Below are experts of layer 5 (counted from 0) of a mixture-of-experts language model. Rows are named router (the router's row for the expert), down (a neuron's output weights, with its number) and show model dimensions 0-191. Each number is 500 + 40 x the weight over its row's rms, rounded and kept within 0 to 999. Numbers have three digits each.
After each expert's rows: a language model's description of what the expert responds to. This comes from a sample of Wikipedia text that the model never trained on.

# expert 0
router:487536530437466510496504496478523499534442558486531502588426472488501515439545527499583550485478553508537437528411517464491504415523542471504449443545467505531448473526566531515521545527524499478497485498435454552438525474515487415568538553536549511545458403485556451488546500424500507499494507480471440562436529512540536510480496496475539498454585513480506448495522558466501559472463516499482473487528538453449492542464475455463499491472555552440548479471544427465483529487414486460451525554535567526561489566541474456480478491426478504470487581465537527473444487504529482568
down3:488475529500542496458513542474471525464506566521466493533492518471454519435506543564464445577488541448523388550413534468505499438501532485532533513446582454501422531385450438487416497450486512471477507548486479530463482475524458566469473550513579480456586562456421551423444534530497468541526543469459476479505485589489503466517437505502507501565541550451468512448468556495504520470454451476480488495493438464470455501479581562458476512494516474490541567542539506533434531550529456483497504526509508477512480534487478489530528535524535449523479565484528543478514561522529500534
down4:514446519498514433465510519470466506498557586493516459422502447504434486496580477526500505474464432560478530514506508520593559495500475514413502503499515504536529505455476534534467526503587507490476436523467476611530452462454481501453546490475504425454526475483462412460503483483467504586521467527470486519530510531504455471537519524507523571513471465513512404415547537512515552475463494527441495502414539526483471465433527492520551534426440458458535516495512515486542572542491505472495495459522522514550559481390510487544506462492453529495421537588516495502516456567497523577
down5:479481485553531478500492417393509450422552556518558501580469531560478508545480463442571513542503515564485543423446507513568488557484503515506444560459537471493534543515521459473479485533548567468474466543487513531474528480440487472503525486504566539479485516511566509465520541541517539476479540573375522523543467471581469469567469447530543518519552499548567455506511455481499442508483491506515474513444500527389551475470437439504538535429503477541482427517494457541468536528416542483526512518545521489518493474474538496502518418510482507482517450496560455497528548542531544486
down6:490508550464481486535528502380511550477451446481522501479458536532510485496572562537474487462514594467486567512443442511503509481491487485485514426541454491563542551455500506503538473520428510488403485510543440431461540508512518494511564510513482540567574522450456484503488471486521541476468459485547461457493553514572543457524524477517556377470509510525439496548469492451540488468458492527470461495488512481551494574547515423529445484534463464471491529497523553528463418508529545569475509495468508535441515460467472470545513506458475540502483501391526497489422596536445481450
down7:500486531443518504489499548479479559499484506497557414493449544502472507494512554505504429528460530472512502513495510533425482580542487603431525476492533553494527454498419507523519445506513431472451466589461470537530443519539483511509509532538640464527512512446513491456557569518435568539468513534560517467529460520552514509517464518489494530531449494542412428529516456494554545449434453501474488479526553529477452480475457464502532521465494532479435519455570527440463556541487519447516506532564516532423503520482545508504529510509506543473544550497464564519473453605564527515
down8:550505484562467531507470534466438462507471512486548490557497502504599526421544548500482484495524555456478492627473417480541542539520537538512496531438417530543623467463502525516527523477511541503534476472464507501555521512588478503546441544487430504515503429373482461512432443493495474493514542477480477438506490429527517523550494466444480497502541423511556565550504550430522497517489500481513500458553527446446543546527443542456498529473494476529480505532510463471503410528583495543541492473468447453489467472494477534469436524520510501506466432558503512501477476458516517524
down9:504499537578511522450464526468455447482478492465531531515486471505517468546510457491467516530517511431553524518517554525501567525474451408496475508453511551543515448494466508485547534537435529514530476539473477527527467474472461523542406524471439531571511505554473559635434471465501516522486558531572483495466551527560444501533479454478426509482524519497535562508454494572445455463497485450464525510530549478542461542490431440389474507482537519464492584552466440444503508440420530515587488515508532511471482480479442455493481490532514492438545511534508493545468423549494564500
down10:484535491432498412492482547601461466487482496509528551484532539507487471540415434524453567483438507460427554582556485512527533494462600562461548533369494500478520510505475484475503487446491464552507460483546549437513533528430462451472498452511507525493531577510531478539505457523538504531481511530454494523553464539512534589576514421499435547474537470485513451503440577501570452436514534492471466500481493506489501522482504474545455464496479569512509500556512547490464511439529537518517466545593550471495489501484489497477505492469547455554522500507473505413572501499485563495
down11:546509419513470521504496522520495492507445505525502443472524467481515430538468462492456547545478563451549457501425438494413454525502511545441482442478470432496451470450544445438503531546493486476514550423499485493501497526487456504471497473454508450476479474465525526491419534511506498493480499500551549581453565456434477424532505533474549465555521410513419511515490585412487477397516506565510482490556491501536458508489444427522447507489449481488494507480502565552477472469518537503502429477530507486451496491531568506577430501474516537518453487408479545424526438522490532546
down12:478486545454484476508556527535467506475510490439490535452527502458531476524488527538499523511540498543468517451486494468525520418509482429494512494534540539464464554559562481523553521513396455445497567548452551451631501496591487492484494508515472529481481538493536494475565476507472446519555529496462553461468469437448466422443520515547567551487567575508502443450554489461513588503502575549446543545563517475437501460484537467501513450513535565533517477443492539505511471490542484460489502535516452522495505500508511479532583548546502472585524496499480475464429437566498469586
down13:464488498486545520472555498508459450457473496427460560495490467470522455519433470492515521517435451554480546501529518448439497524509460418467500489525573509435440505475531498529545498523514473516495570570431591477512478451522527470453502526530481564494543507514514509449470438519556556442527439515512575514450519448432492534467563503517530529456551565505511439467531508546451545476574490477508553487481415462452525557512497454515504422480481493460564511395529480581530588510438530530496501534469535444561464486515516494504502528482544576585532474474534514543493556525485514548
Articles and forms of be or have opening a noun phrase or predicate, e.g. a, the, was, is, has, often after there or it.

# expert 22
router:536507520526548477523523460465512453504563522524528531447443440523460458500477481476490460504531544573479536530538458500546512480456548560478451506432498524516613492469447548495522537479491470511528462456590497543557450413508469538531432526525468559468440535520492458547506537492483418451461507514484447466521481551514569541427530461470474402413469514511487551590526503516511507520465532441503512570445531541540542502521488483592531509454541522525521459521565486519499557457501534501491480449468576483457459567556489548513529511462459535501520474431543529482511556415477518494
down2:591441535471559493602505456537433461500474537523488552559485464489443507535505504536483539479484497445457585450548492517474511517556458519369462545464476505499490389575565531494525461515476456556451497517483524479478518508555458465521515443512435505482512416521564521487488511447514499480491508458496546511508507524443460564458471437536428435524492471497529459456455519459488561481485513485503530494438612514484598565465495463428508454466499512527482495473494527505495556499511511497516474520539547539543524509481536584537514481545468506516469496437549454486499536577509545468
down3:433543462537511531535491505450468460517458492538518456436504530485447504465541471487443491475517481500450588570493478414536466524488445545424540510512450488496461478469537480541495555539487488511530544505558416524489488493458561461522498583426529514573477504429575496515509506493483510497475475416532463474516420580479518514486501473500550492543521538506545506499553469516494449536424477501503539518442457526612525574485507426458500500477516541498517498478462558551562511532566504518523526439510442539416413567493526477467453461542488554482493491460492468540464478573519536428
down4:528487539516512525441464496531473464573522546551505526496544483520518473488580497560458502473418502470531421488503484479509539569547521441499534558475483523492460555489458512498559489486517527573463519520454478533463477452529508521466552486530569461531567475525456568498498447578475514468502469462479427577496444473440477493541521479542577610492491537484484452547497485446611525458476436499535476542534491396491511486517521505524505518548499480503530532466499504474481559432530507451431507498512511396437512536561466478488516472468482517514408443506490449548479422486432439499
down5:544550501484557494596498520448491448509478597452579501508521514473514475539417440496520454505481471464473481546431492444480493501536539499460446494504524497492479456553454514482509449534511452460474527449509535498471439499501445591491507520478546510475480496540409525511509457584560418490502584560517484531431440445438549538495489516503482485546526591455493481551491442523455519496455509520530449561545516445546497509502500513484522556415513491522537528467546565531462450521431476554471515413540522582559460454520476566430520466536537497514498552525476498552463470479478499495
down6:496581499512554492548447465513585464508452466521421508439515514507493502596538488496582488424579544491540513570513550481484489541545491578493490418483499512524490469505466545471506435471558447474480497531521512480502565492455559428526471478552518419488466416459473529538510574458454525583532510437494431525473520503415487479507489493495495496448444499509486520558584515565479468527469465592554521562461503523547529511456545512543520488559525420446517503554523514493517540542497549498548475464505523465498522425529505480517511507499484582430510480482489559511474456531516475463
down7:544488471512488541520475509464436468457464515460505501450498511456507536452503509472524483413437525517513519527507448481572506587527513465473496432500479443376454508478519460491449552486446481526500523481470488460556527423525482475463443485510455561521506472423401434485535485479509544476515485516520575489474521447496466507500556476435497581543497523507431591590570513543491526479520528529467497432579463434467499503475506495544468470533468524473518407506511540578503478472499516517470563531509505523525513510447562422502518473433510494505514475545591551531453424502559506509
down8:499474558451417482536450534531470526442550487471446555472500476438467502476473487529552495561478505472554466485573503467532498465486474515487478496434516463478505551382573513438477536501535433493516476547487407532525486522524422476488534498497537489448513526510490468535494455469511503483451494538460484530476360538530509505473549512533540430520427464451600564457473518430519498486542512507512506540434497589520553378476523506512517437454539518476517495516496530514514504475468527518485504518413544501480448488471449475486443439516487593451517461529498523452461524446507470494
down9:531521551494467476556425514493509512560550518515463513490565528498512481503583570463486581501402469418469499512532547455411533467527522544499536486531480457551474435453425537539428510605537520523433538465472551440475437504461512512542503493496472522504561491451514476521512491485532447475524523514515499501571559513518524436478474478496423488453461526558476483515440457496452497540481511553544475543368543463464514500561446455471488543451445474477529482496489422483506513534498476452494522510546505523498495407539549511510496530486507464584478468501505455409486492459452461492
down10:536415504533463515428548528593545522476494471477487520510471439509527439554510461536492476517479491547557485502472415512529552477488469513531472471475511511417445537463541533466547450475469463508578606525491466486390465563517498505516394546505432531537485562512509511513513515484533561540444443496569446498528497458547472484483523481514499479460451469515537518431560526506478581466471490510534518403494509553528453542526554456580591488517528529476564433495552473482517494496514473480452562588536539506496446525498473522488563472534554456521469494472468493502474498492522551507
down11:505495505570484490552517451501537507567503493499564478593467463490515497489470495485541521482505499550429506546502458447551552489492560458477553476508436533619497505482435588534510486443476501487514558448461577470496502487487524558478558497456553452422449517435495542568486520512483533476589524521465505444526511460523410561484415481477514505530499494508477475454433448433537469537477583520462555536496527505515455491494482519542528543477522478459477518553503568419504511471471572502471500436472511468609544496476508501466516482519522508509581513441449518558483452544534551480
down12:550529506491496579552582463466466483461428466542526518437562529448536490535547555447516511570531485462526440450490544531488509499501458477492471449505508454470473471510506558541489451542472519496400492529478521510538472400494546553480515421564495557535490470518492504456488529469482473444514522549535495558522561535552493443579520541450432473553506518523446524543495426486559491630463429463497485467476483526471539487513532501576440509463489514507533472541552458497448510492545491492557426464481560496488520453514462432519508541548542471532511538524497509388452523477496505493
Middle pieces of ordinary English words before suffixes like -ed, -ation, e.g. attr-ac-ts, Exam-in-er, Act-ress, perman-ent.

# expert 30
router:536545462526586491505517516514507490546590500557499507482476474503481470561485512478455544437498498466533544511525519499417493465574591518461415592449508537469432463474542477535532544496482403423530522511517509475381475470487484388539508534512537521482486535505539506515548553455493517416463567494504467520465476568491451500531492455478479568464480479519527484545536542454559554533474464478494459500443449509488410481571476507562555506484518521494529526495515519494425474487566516509504493506553553539490494447515506485535578472494589548473505453487461551460498557542503492475
down2:623504548500479558476503531516519511566407520609500484498429542511468468446502521478446502449533478516519460562507530470478505478587509560528480520553508458517501482484507566505465493523485485511545500499502490530503469469511491491522456496464523501502556425550525515481485489470478422541451521559496441433513565497462458468467520516468550491488479513546471420520440504480490578520539451536492437565553558484583501487509456501545488469542465444561522469447532422490488486474488538456554460435535496516524437448442542499559564519445511470556484490396533445431459457509458464528
down3:524531546452499509474460531508560478525497567535456440481543493464486541482510501529471467477494533574491436551566423480553425486536505596452514534506425439509490527429459544452501506533465514487506452497544526502508517471491545526568548514533508438546520522566505465543553460516494549570450501518507559472494513522554581530513469514464491520507463550473461528455514495480564561498538464474530498407464482507495478483556450516438602413570552509484518551485508451481586544520506483496568456498542455552534473527485566495460446541528579503452546545456456499467500443483549535520
down4:589490525503496501527512478459461540502541481493479544431463505435509492398532545450442443409522495487521553504512437538536459516501514456600513457477386515518500527491470509498616480538556508464452527493462460460559544490577464505510555483498526466500438509514445483514477486532501478508507462489558508533437526547483497543530469506504515539454530482508522484419520531515512510477498518551501522449456534516459507503529540537465513512559466440495571500526440530426571498536497493457482504478545572487551522388490509435599509585487504493523514523410438510532461562507542470504
down5:439453447455518487517529496508486546516518518543587561511495472598531464454505473481510473569485491424506559471479459448480516519544444483488463583489455512472502498496474504497549419504419488566475447412565533515500525476503432452490492522493566483498450459549483547516521484525541459458498463452481531526456484488498565565508506464480602484498463448491518544468509561522463491616557544504491434488530521491437509574471547454535478514534452506497511459521534518467466430581516494497462567401476473548510448542491471444462508502528584443468451463461480515493522514548459514479
down6:507520477483510488485479493503427514540486508412516487473484406528557477508480511512486542522463505491449446471571511492424534563514521543439531497486487487448505515449509504492620494439543563527498483527587489494493409506491498508495480466419536466510514505477481495462449488578448513561443536546484463469528518476553566532486525495479555455458516482483508507465483463537492531511439492463506421462416473470528479508478495531406450474525474468539464528432495477452461524371458550445492469547573453480550579486444481425481504441486532552552503492507469517535441585464501498498
down7:462516456573472489459541474515483537507519567430449524484476496575525474515501564539471544510479507498447473494541539516479439501573465495533495428527511496512514482494551426499519476579497354510536481448566489475521514451503580499493490490496530504525580507509457514457477514572499468469439540476473490524535498492478590504543507457476489515454526536490533494502523551473471488554479553526498494498459458511413497575631561474455524548493524556517516480470484447497532523499561452536472442445473524506551491598518450556584548458488526550502537471456431471465530503430517488456
down8:537468519479524561499537522494440463412488473625542485517412528463546463509487479493515432480478472472552471496489476492516604545443508565486438466467477506568434470481500508572583510505506539527467427541448484498508505398429496503465469498508503559513423536476468504564438540489514445577515479530451490476504412564494520598476466493470543470455488462482388475482535546535450464544456493444483523482445544476521505563493488471464529522498477507442471554517532469529524502482545511491485526489469535459571499483450498487459497528476505516458533544581549532476507477489515491456
down9:504498502470523457511508476551505456534496542562547442582540457513505546506414491557494528524547527548504450559427472468544433482527525537465499431481477570515446475422515552505447496512496495555556439513498450546467457484487539473448511467461455445452529469452503484510472457474589491492474437534445474492613448516449535459509539462507456510483473452512508506509479464514468545474496548463539564438459540521476536463491458495531571523444457538426514581525522423504533448491538457493498520470482396537488515448475473549465443568496459522498410457515514496421483506485511532506
down10:515598463437461479517508491524576504511450507461463428486471440563552468464455509548515420462473548538467453537550482468510503499467467488497528507428520459537465563476555472492450511529404487533555480505579460505558488508445459605490471551500466507470492494533528518481492463493537467473519553455521560524497500474567508442509471514438510423487453532530480438546472518502506492502519548566496432484581507503442528505476488516461559539504421535532456510504521492450565442416507519524504509476481515594515377548537520493466495479504496467521462506446515502553427506482468523579
down11:504516514491457455495488539471509499477497508482510478479462463508507523506465437542484504454519511526511493493527469435491478426513500491448454474496526545485491549602456530507564477534537554471508517495439464480487498491451423535406630515477457542544430580474556473501581584505449493553458493438519403519530504493558537519485440542497429475551536566476532520495488471538553494541506514569522481545499486437545525500436521467564444515463542429489488493426444566469450473414444521503527543499525512481486506489510545542525452415470484545553447476514529508560540494436499460493
down12:546461539416482439440473506522567540469509447512483507588539504535414482506511415490499513509470521540464449459589472477472510510465495504529440500467480464537472396514517532429497493550457488535545463523498440513615577436444508472505482466486505434506515471610477422423548470532524514579482511519526511463472454486532501500428492462493506513510544488545501463448485498498486495525510546509530445465502559571464473430432558515509480463533551528565547514544470500499527527410505488518459535528562455477515526411506555499515517494472506510497443447514528510544504501432482474531
Short inner or final syllables within words, such as ad, ic, om, et, as in payload, biceps, hoped, test.

# expert 20
router:497454523479444553554477553470526531493497564524546537470460458443484509484538570541459505502449526550478497527533463467547520584557539480510567493465521556521539562491565566492432491446526501460514512526426502488532496528530548449474556508478464448491505435540444536473465501502488491501516432496431501513498490476542400559507546543466555426487482465471564498414550521467447529440503458503474583431481471506491503494469495553487489527530529481457530481577497482498478514431500557518449489572522425445505427514553508516547538439503417486534482541382532493511527471492513548476
down11:472496530465507496523473479512535524439510487530464467432502401455575516568524531538537545485516397456476466487525447547476469458526484456530435497591566498484514558523513521442506483455500451554494528453446540490514536454479455499504493551493499530479370482476470486523531508593503546565453497533471568492484561527472465589438499496438577547492590520477468457518528525500476488496509506533494487506442518496540532422555486464516440485477550520481497628496522446470468511495510484442462500460542475503497500462480521489439451521519520527448533570466495540576533470534518486445
down12:471528559515518504514482492518510476459472506522498487560510454459505569503522458508486495381477445507521494538461511433486489542592419540469509438549441485466581462467559500484502519455500527441571497549515542407567539517452437488439529545448479507536555529542539472499442534580461440454454445526462546554539510531538508488544546543509464423476539450506516517446501532491568445492514491529517452477531484448531461491470552518558517467467530441518541546531529508483521513505461547600542493489463467477469454480493534522531514554472478460427525550493428491528513461456472405523
down13:545471469481470540520530590437511548528500467499525464527493479536502454447592525465439509438470469524470481480538510421479521525548453539524489482463474540468532577503448487525423481555488523541522509453478553541526452545494501484475500439518500541433547423532428488529444560493519526475548425553428527553499474481494524538499470446483494453547474567542503465478522471410463465462490471516540525537564549497538507452500478527450454435566475540501523499528571513513543449496508526476509550554589478440527399490488548459456460518406475502430493489488426541499509470482504555513
down14:566527504500475530459483546464540514445555449508492516461517491485524471517510524497535497500472442486446502453533480493455426520448486535565474513526543545547434502557478613465516531495521557509601567507562555493523532561503514548452417587580525506479492487478502471616507515484515501501552511522494457449499511489474422426483509450486500470504527460490505537446574448484476508559464446530490518518477466441531526520469516474546498493505481484523541462476539386459453550505529575459484530514551468440532438567465484497507450511561499559592451553464534452545473512485490531527
down15:549484481529538469510500464463437495527508493455439505518480564494530569510494492524519451468523533504591425492434492466500487586426554476490487384475588492570510517491509437526497454513580513485516515500466507523474574555496431494510510463499486492516396491474556515483474477463553498521522527459519516611504515483504497506513432509474464493462469482487497456554518481502542573488475516485446472445541432517381502495426528499480472480523463485520466537483521518523530481493584487475540472437497534534539463532500509542531556532478503497522462604459551461406405488479533569505
down16:510492504510512515499447530460501413502554492410506488499519418506488545538473489557534429462509471524483550495505516480487490509481557498539517496532579524456497554526464500520525548543506486456526444511516545495505495400459553458484588541515480446485513472446512447543520476454480543505518445441518497533416429502567439562594518453496538411499532539514452489460451519455461503471497526479577449551540552424413517456532511557449457523510454464492450473509503413502440553522459534425488529444494508506460453472506485483522527475483525406499486440454518494484504466503506541405
down17:487525578497537550531520532501477517504526505456532517539492428531525575547509544477445509483524519536523543441521493486406463484501407495501429514484525441471542477490518497523491516539499516539548584495490528532472519532581512495515493552497453542461536485446441491446453511534490495435510587492480488503410453500456513519547471458476470528418506526517502502509458462486522463528503532525528491546454600575545470524527564518564422517537476557528527491555475468419570451508554436529528543505562518454528469488515491503448496541518529509463462514626486585458535545580553534488
down18:488460558498565475552477518491457518481495556547469420538494563510479534514532529431495567494533569521535523513426510546478543501435535506522548493486542490471600450424555524545520536519489516510489514548559490441477544491487539581479557532480532516500443523469528451448452498493520487503540523538451492516487427530479538456530465532552491517477457542545504461502496546532537435530545496485417556478463536542436436570450513524439471545445492522454480406498479542537508469434453560440488498549493505547437492441512475551466475534545510486476554523524517506614502570455475511438
down19:605516518506466495550472519484525452436424535519495485510535511512539489535370474588380456564506451526536476476527466541477508549496525491450470501462495519543475564504496486527479526567471412550506490529504518492572491492497494479484483565522519527513554512575445529537521494531552495433442578466549504490528440501553524550556453474512500531472475515567594480523460571500451533511507554527464490562483499497481461521493517586500488528488443551519523500412444567522527483500551547510471545431508559546516467481479437510476443506490472445488517539506519506493519490594480454484
down20:491575511499487491531521548416491472530460538435595529575557504536516502477489492419502420456519481508496523484484518436491537491483535527535534542440499484474532504547496472507496483433546418459532485533544519511461534554531468470465490429486557487522489474532502533425466450449520475521459563549517476521574595496513476484543469461517473487494453448486447462478488494503580537523558508497539448459512501545531538515465493535383567520430403558508485470535550520513479504542558580482489501537514487483463471483455546510500442414555450507525410493540573516473462462459485520534
down21:565503484472497515485476489514464504495540436522515454540446550463494471499537571509573456509379451446498565445513449514509498562564494484538538410503507524523477438518472510554475523485545481520510473491475466512454540468407519563477520448432527485433492466554435559504511464485489475453508483561540479463530454525520533447537479507510479510414435510532525535466510538500435493468505466533538416488434555468560515538507418542458473558531498463515481495449520534495507543456487471482532518480520408434459518443467485484475448428461480452457471460542526468545459498525482492380
Pipe cells in Wikipedia tables, commas and semicolons between list items, and common first names such as John, William.

# expert 13
router:471492458538517452546527510442535440505547472390462440499512454481507492478496492469556517541514453519536557522534557520537468555509462509499526568454549479467532468466447472478517476459524447516505550503630477549522450453429529536435520472527540553521464519465503525497512495513497561499551389461509361567459448486517488500520508487507515473533451469526505527508526504574473602507510571508505447533517483479482459485526455529478479511456557546438523511485520491587469463447558449528472460441503474511503507515492505451460519470523501515528455476490552401528475583481506551453
down2:534460540468450438520518540474477551499535469475528478422456413526523522447488504471490507503421537454487475516504530459459464493545519503464544417468471534409504449495557486542483487477452481525544524502502532540539517477483503631508443520580503445452500495503480537519462498566440486455409523556535500525447534481513530456438525472494480534511506532538548498546548533471469541504408510540492480489502445564465487502500549477517442523554595529535521485485484497458438503528502551448495461603508450416474468440492510417452537470469589521467479460585528532510492492505510540518
down3:509500476471449463558479466421521484416487518484512597534433491476468529535555462522546552491556469577444559451484486525547508440481503493505533471507525515432494454426529503423477571505557505439479535415597469474482528492507538473503519489476530608544515477467473468482512531452463529536529560471479461525435512449491509459494524465511553483471466548472559483435476519535497547518562433549512480385576512464419533485447536505472516466507517520485491492557490506540514483463512466534457567528545533480490437490494561477482462477495530496483440463467452458517553413454492484473
down4:502442502510495504495523528499536514528495505494508510485473542494465493444481539496432525497548555516468464550526427508468392449513480489466429566517490523537535475484535546570557493454501470476464450487583436512508463445528504491465536502538515553540481557565534460557465434539527568467521518484429547520508492458592567476496538514620503500536483520489560475425507475556457477443564548509510526625426479472464461465492460523476480471545535498559515494434514518509522417505494475446460558560489559465495501458490483468503457470521427500539525477492417555485526474529519441485
down5:501481503485441467569491517514485513525567508496502516524429463459493400425454555439498521519550472514485480526518554556519469471496505492456486480491462557427524455481624531471547447476432433481510492534518537564430510572511507433476500499456539534473515478489461485531475444460535476526497497531520525444461474472487493521466476496495458482495530526520502549487438470484528510496477460440491553454437555486495539522504427442503500487501468614520506507452407477458438448527571439420463523527489566500473528475511441536524476489470479484478511431469503560517467599413502423449
down6:548473517522487517526520545542500523551509460553434470490491537511540495507542587516569367444551548513534541503585544472444465462473483542507498554549537512459521543583511561534477541493555596517464574527509459468516476539487494532461434602515456556491498517440499496487462486501507545428396473499529478494491475469427495522515506478453500492453471503515485420507462497534528531505450487522473476511512466519509489563529439473543528520533461452498490597505526545578433534502531485458511477490465461464460575520510468417494540544558502501468556573489504519548532496451528459480
down7:541511523511451438503515410446525494451488427547461515457445537513431513496512542412546462501537485531484531460531443515490506512532464572423483527475520460559532470440515514513484547520515481542480518482508529514492461485437445520492542522595514549528529485566460542521480564484527534558465508521495521506531500524453518515547460454483476450489479524483448458469555559548475479528505530485412478441459437477540431497493491463518514510569526505538434452620530576541484482498557507542509546472569549534520520507537573498558481536493554557489536430535461501515529516587423445551
down8:450518457470503521513507529567491496485524430504538534602486506523523507513521487487589501407556395498607594480525515506535443447554504526499490487496515549527567495555480482556523525463481499519490505454516553562464513502542547518466533555487557485566473482446458513531542549479496512437479527583417522501543521548545479507478455517482568525443537494534532457603486481508525460576452513522534507481447501536479504484534525506456488493486531508593518499569529539422488470450492483494526511456511517511578492487541573481420504490511445493534474585556489459512556502492496467432
down9:483494514492490465444497446426509462467557439511529550463485573469522453470478520435513480439527534461506500498488503478565502531562500478476490507480434555480543469492502458525490539565530501429468483485471467523443521620592520491421478515477501458535505446454572457479465489530470514452422509537477445590512533505544517540500499527564493454477515557487558488463512495487553460466522457505519483528540430429490573473424498509501542520454412519468550414462459457546471518469501432508534489576528493574482526459535556538459444503553477524511470523425510503528516581492513476559
down10:453489513476445493443536491475460531401476519492432537497482509496480465454485518532503509493516462497421510517524454547427582548552478427537538557515467464550522548484543498553455551471409394515604507554488472525551491473519502491479547474519565540504448406460488502506439480511520538509472529560395538475474499530534514492447493519500588454490541456461540523587471485505478456500513524444500501439470486423553449493461552407544445508438501531420527501556489456526488459515477498526469494473420521492486458524517550496518541480470494540491521499564478550499455496501509479476
down11:478501547465521528551489564522537472504508576518497522454517462480400555480519585502473488461485518460450523529512515481470444450542455560577475452487556442428528501451517517474562508426636503489557486497482531589519502559540576485513504484433558558500498530510559455496513527538495526545445477505501497529466510486531490510528520495558440505458457455540551420481511516459433495514466522510512532553535501510522512467508508499501491538453532531505493604449510483519486529544448496386555535441450456508446544462487492530414545517435447509534496457472523524506498487470465499585
down12:535486479440485549439510542507504525458469473490496496461461456491426496489484462490456453460528537522521500594527524543483463477509497474523515511483524561527474426446408424456502570488508497453480536500520538611447429561474543463504480511544525545445535547504522616453544515528403536525543528530472526496494515518512511475439532445477404555449529543427477489504491473487530571467434531561407561541491517474526485496566465495480483571559501505554535446497428478498514514504452484514508478466458507555479547464519561568493508473529548437480464511496513526432475542480492462520
Consonant-heavy pieces early in foreign or personal names after a capital, such as z, j, ab, ub, e.g. Vizcaya, Mubele, Rabat.

# expert 16
router:508456453521620427478414519487452494537448485495478522512480493461521520573580442511479411461507485508479543538430461469530522451510500523524521577574441440544475484442528441522465471429560534472462483550482548482542570461522427542496539543465504420507488483509523463439522525519503487504483518467538496498471476490529519462509530430485496498545475485504544457544507607477472513447538491437505543479584536501520574507482541441543504539490537551519542464516558482549480494491523502500501468528459497474438437464469496501524505447525431531450420567458514573527530538477494432464
down75:463543454438476469492496544490412481548495492485462519502450559553498521532563418418496555542534489588402514560475477548466461519496525541462551528456476518542508505502494522516461418460504522453571444458537444426550496514459464513511513509453429489483509507570486490536516446583533470493506465475486569470468521489418508469485534439524546518472535500485539453409463545485490550458503502545506542485441466486550477522489485497456475516451527478474512530527497506550472496461582571453495539470503423525563494471492515488523450479437458552521476403560454540581445511508490469482
down76:534487486493472539441526486518484515457545432529490503418467570527450539558521534487471453391451554494488462447529505468532557384469512445473488548473494474544556483472515466494454504517563558496500515410528547507518535468504446478520490500485566516537498589508467545491496510500450483528466558523503489522471480497591496492406498424488596545463531525510483454521532516553530516453484496513483542452477500525507545541561485489612493455459417503559447551530634450496478503502533568455478472531449532526538534488506545480484528481474557518507509498465437458527487525486486494490
down77:470518542517530454501504530484451444481450519471484596457532540423542527571519509446473519427457439552475542454509489447444437536467524431503443566492487417560494529515472532455546608466556494531534536500533520477538510525477532500440512446505510409528496573514529447466534448520564470504530458506513508418487470492476415544552474516477448436532487513482535506468430523514540510509504513475568515491437545563475491509547512502493500446547513443519449485386493548457538508517516593506449478527528527516520486460493489572451490552520501452574526540463525512465528535509523483497
down78:518477576561483461524455569468478521443530514430468529532444513455569534481451379516450550574453444473538539501466515407546439483518493384496448499505519506517520496517575467486567478528489500541560527444456532468507501455569527575542482557559523493510531500569559502581524465523436437481513493438480498507544479577517545479488461524490549495484505543497470454517507508439526501448472599555537513486487486496478517460512516481511522478489503512554491486477556479555562480561540517487473537539488542484474495431492474533519469557507551500503529530537512456492432529567429458483
down79:568523519499441517507510508575543501478559524500516513484535476540504464519514486531475495492473481553529600530503514524476496444561512465577507532539410435499520416513500517486495480504525532513477391498516512489492469496479466474478532480447481485530475522518589481506509494536476519515550482530544438455498560507554460497557581541510436505546470628527494553458512542533471483550491500459451499554514498562451531526573526526533503420477451518514540547489489401477542496536565476547549501578473523441492471525482434529565519464524553444442481430500457561465458466412486459450
down80:459482539500554507484431545456520447580513498523598539571449465500490496480511541498544440416503468454476526535450497504511497451491537560538469504529533470508571505494480514483470537523522580521433443473530503438414534523482468514541531442444456479486465534455516468490420523455545504467486424471523481525524517401504480528457539555511470503486566561450490426484531436493548481483460509494523517551494511474565522428493527549487458546500526516518563432481531469526498379420563508518536542508504508406501452533506514465504486514493493531515476544504561528479493523517557513391
down81:489481517494453480419535604475515458483525483541491455447511518460538478495548477421386526530491445520525533545535479519540503530495500526509531484490489485529491511413597468510608537455556556496494548564516509475470467522515553477490455477422459532524490512482442465521505521514523486532447539548508451493478484515531447504472482439450487489555503546484477477599509457460552461456567474583452506483463462595552469486452561549435532442518495520543480475529469492525532446530496484479539436481511556537481477455461447503459573429528521467431530516500535478466551422463473500502
down82:500542512533506478486474491552481472525472517485444395542464544574558487463527499473470556446496553479470470539474570534515512520520464512500527527479493522498487449505494533499555466553450562433511531496512508486467575402490457473518405478499506492537527490487481447512480520463530534481554513466427567524523348482490540420444475503493489500491471496477483504470555518557569487530477426506475497487545459417504508445527474545429569551467482485575474511483459551461454473558490542474491494512505459470500544470486605507471454547631496527545529531497522482493537464450525530456
down83:589559547506533512463424501530502421565467499565520437509484542474463514496599486599440441487524538503499512473508466515507505494485498506516450457502495525584540544531492493533487538456562447495524546527538471514502494456571463415492579585574496558597513466541549571471531477502467501512453485549571474531565404472514538488498506515474510531493456554491553468447554519456457494498534505435513484504538556544515506487481472492475552535520623537538509449503506462532489462485531495476425553484456535461459440533463505523491520496548508499471490525479531511550477536500527426516
down84:491548496435485518531536485499477500526487495454487473501487436447500447526471487546481480551503479491591543486522514541522528491454503492542528590501498503457506466508448512419447519476497481479524532497478536572481464418601419568520510475496456580507522479555494424483477494486503430529492453580450545521522454473491388501527512517466498474427604538493468542448551535489515482524464572531525481461485523450453482544485507441565475530576491465536469528441492507591474558560520535464478548469553457558517542508494551598540439523536471453504473529495504524571491515497516449482
down85:488469525477499514530489509517488444475502499534511501486613513468478473455491519488522548514490502588516467459510531481476516538535493476479492471466382452500538522466499560423466493424435566507548530487532371529548565558439453492492503476493569516512477542438561526565458500502469444515524547545476537551473557511539559517416417429499533498478541555554476504509539501475502578568490458519546522521496456459517466490550480499538471564521473466550459554495539423501496555431555512527520452430502501533493484464472452519509497462508475514446505448457540547495497491491552453412
Standalone space tokens before numbers in tables, ages, dates and coordinates, e.g. "(aged 62)", "| 2–0", plus dashes and minus signs.